Experts of a small language model: a variant of SOAP for the experts.
Below are experts of layer 7 (counted from 0) of a mixture-of-experts language model. Rows are named router (the router's row for the expert), down (a neuron's output weights, with its number) and show model dimensions 0-127. Each number is 128 + 32 x the weight over its row's rms, rounded and kept within 0 to 255. Numbers have three digits each.
Before each expert's rows: "comes before" lists some tokens at least twice as common just after its tokens as in all text. This comes from a sample of Wikipedia text that the model never trained on. Tokens count by the router's weight.

# expert 35
comes before: " ", " the", "202", " place", "200", "201"
router:112111096098147173112081147149157091127180147146125141187136122162181099097123124125105091158132118100169149094130138103130108106130198150118112127128112147161156089136157094131170111161122184178148149136135116171124095065190165118163125187152125140123152154103172197087118097150056109104129197165159123142147177111096108113147182154113168148112114179083099159105079136084079099122087
down0:140111142149111125126128103098133103041132102131071164139151167141171154105119108127129130134154122158155140095137054146090106105096151119130153091154139186112129104085101132161130157137096176124153127082151138100186198076118100081128139149087171052170138128078096101098106150150160076124168112144117167131118109166102179088162129129096105159076101106087180144181129107091126184122125

# expert 5
comes before: ".", " |", "%", " km", " m", "–"
router:141158176164109124124132087112073174196123136130167152103094195156170145111066117114122078122157155119103115114135081129181105108113155105146123141114136085049134144193086136171138167143118066100082076213108087042124178162105066096114138133081169151143164121086118073102119108105129099115101110105119177063130088086128161041095114137164124086107159102146155123143099121131157186101115
down0:116147148130116109104095136159073176133042135158139126114109106149094126159145130124085089156101107097153161071135115100129134139108153141122187136124074130101095163140158205166159167163136107106111124096128152151111196172092066113143187117108165112163095162067171128084102146143122176170093141121138115132122134111125121140134157139141138103159148121120071095151148105123182091118094

# expert 46
comes before: ")", " |", ",", ")\n", ";", "."
router:154127160090112150121071117149133213138123156076167118140158118142174183167139089079111100153079115188200116114159146156146125133101182128112164109124124069105110167127055169102186134115116156175151134133097169062169112174183114137069174214102114139097117108168166109079118146136126152130167174153127172138127095055157043084146152176178113125128146168119142105090144137092142082156085
down0:158144128127158144128117093176079154116102107123128123132115066129112121169133110115104102117155149127150100153161140094182179158083175153130104149150102147048133187146130174117156175093094094138138165107114073141134136115120145123091189165123077131111112128143135071099117072104129125159104105115106126128133144085156103062177139146104126095203195118126100067131133122170094110051112

# expert 61
comes before: "–", "201", "-", "200", "|", "202"
router:147122168133140155111121174120129121097152137102120142124151131171113113097132101170095102118051164044161146193083138067104223170167114106124173219116200124100103107152139137124099122127140166148112151108104158157087110128132061098135175116108115108036141153107090144159135128155102138199100122162108062170122169084094131136129181179146075165105075139093124101113132123146093082122122
down0:182125107098123034119094094147168174142196142133144141105116113160149184172129161081141140134143111101128080091176186114158090173134159163163084071157121189172164110120116196156124149164109172186115134131129113153146163199169166124126096118084156089104115109156131121167171104169165136099162082131087130086105104102087092158121231114185114109127105119186083111134114154150149154056057

# expert 60
comes before: " |", " (", ",", "\n", " =\n\n", " –"
router:123153148110109108146149079104181170189081120109087108115156117166139174103114069099115145109151131138137110121111075130124069180115177117154197137111133141134097062185111152154072092142136138126096083071126089133139166096153147203059072139203130151122094120136138167093123149134148089129097163118075175194132142122156124127108138152142057199108128182165125121135162145159100137139087
down0:120147133106121201075149140099126159148046101133087188128089086114168139115133174125127105077073124095138156135110147119093115134125135123085144083062134121116160121190117128066152120113081101094129217157121118153139125125137117134138100132133160117168188126127102133139110107147127140079094165111180110147142070138156076083153076150092110108142120116131160162166122095161124128105142

# expert 48
comes before: " ", " the", "born", " August", " November", " July"
router:135129110128098110137158135096125113063128181139176122136115129080085143132100144130102143115145148097135176147082185169121103151135140126095096124135149164095171151141118099120161130091154150078105126143156179151089124128182127110110100181132136125104111124054127175107154084067149110047146116133132047168068111173178128110134144195046139106097188184101124117088081145149086084130137
down0:163136152170157126140147098124081117166089100168102070137133123121165088104138201134184170109163096092191125150128098083138147131109124113174188072129100053103089107102120130130150137134119112146088145093114126138203136092162135126134081092140125095166081143163138086104102147187113147101088117143100129071171034134179119139118113133133162069122076126153188131144110136115138158101145

# expert 50
comes before: " ", "|", " was", " were", "%", "188"
router:141086135123112112088101131125111157128108130108136095114135143120176132146105133127138122170151167096131160113101085156101093095192035103087091158115094096144124152150125114066147126117123078133217075133172183180165111176124179167109084131173140132129157170133137142150130125152138137118131108126119131140087156160152132098107044194118079102134176127128119141210085124090111139148139
down0:126120141138117201138171165059109112198172125144094102101146092134126151127129167177121060100060146184066169163124109162167105086132185110146131176104141091082165126170127094121093092117134099110109095171133090110147114150132149120141159089120101147135103136109111153098089090121122095107129076082114096153106144140141129175110093177058118167165124171129171130128115139084161098071164

# expert 29
comes before: " of", "s", "0", "201", "200", "202"
router:069182132136129135142165128089146160121117126142152144064106095067097098116117110175062106139146132120149164139134124124118106096175153156153132088141116141110202137133134164113136155130166135153164113126090122108151119108104127163115149129116129188155123162121116166171170116155133137116078085049135216117149090131166071152064121097106130103100158084117083073108122150111170138203062
down0:120152123103125086127104079136098150157127127056148119108152142160128142107132123123124074167128161147064072101107160118066082085154098144138091126135159134098117089088151205082147135184172138142149143161186160122114191113140147135124095106097176147066108162111095088115109100087149096103128166140137125088132176091125143110125131149158131025135102189155177119153143145155176169149101

# expert 1
comes before: " the", " a", " his", " Best", " first", " an"
router:093146118102062126157159083135120131145068122115153167143123129120134129085154133155098118055115127093171114124128122087107147145091181154136128056111140112195140127093184088095072125145103201148083171117113166155059107114093158105095121127096125083093159110092170135152174119062162093152087185143131114134133153149075109197141102085126124138207092134131097121133182109127113038124118
down0:142107160055110158117097129150118196129107189057111136173123111139128116151131119085157079175069144112134112104185176080104082126139141131075097186075201152127134114144095100182167131169103108157161194068188112121142090086119100140136128096088129205141088117146139148154165149145102137095128112154136083063136192113096136144207170143133102145100109113102132154109069137133118098122109

# expert 39
comes before: ",", "\n", " (", ";", ".\n\n", " is"
router:096169073153087098109155094078190100122089060126080128095119170150117106133113096092147133161123107156140098154126107108049141183149124099110146156122178091081129087196153084120095102124122142103080079071124109132097182161105106183122109135165135134162133074147065120111083091098110129130122113098124112208121177124192079180122055095142136161051118196163169151184124152109082148154118
down0:101122163151135068136063152132064106114150156173180146081088092060132144118098146159107109110129197146169152121172113120133077094085156118149081053095177067115034121128094127103110170113152133114133123117144161114135077104148115141061118122178162133155080136146112091101135101093159119119137096161153071173123147135105129139109114130130147108072122147082068066099120142104113054153181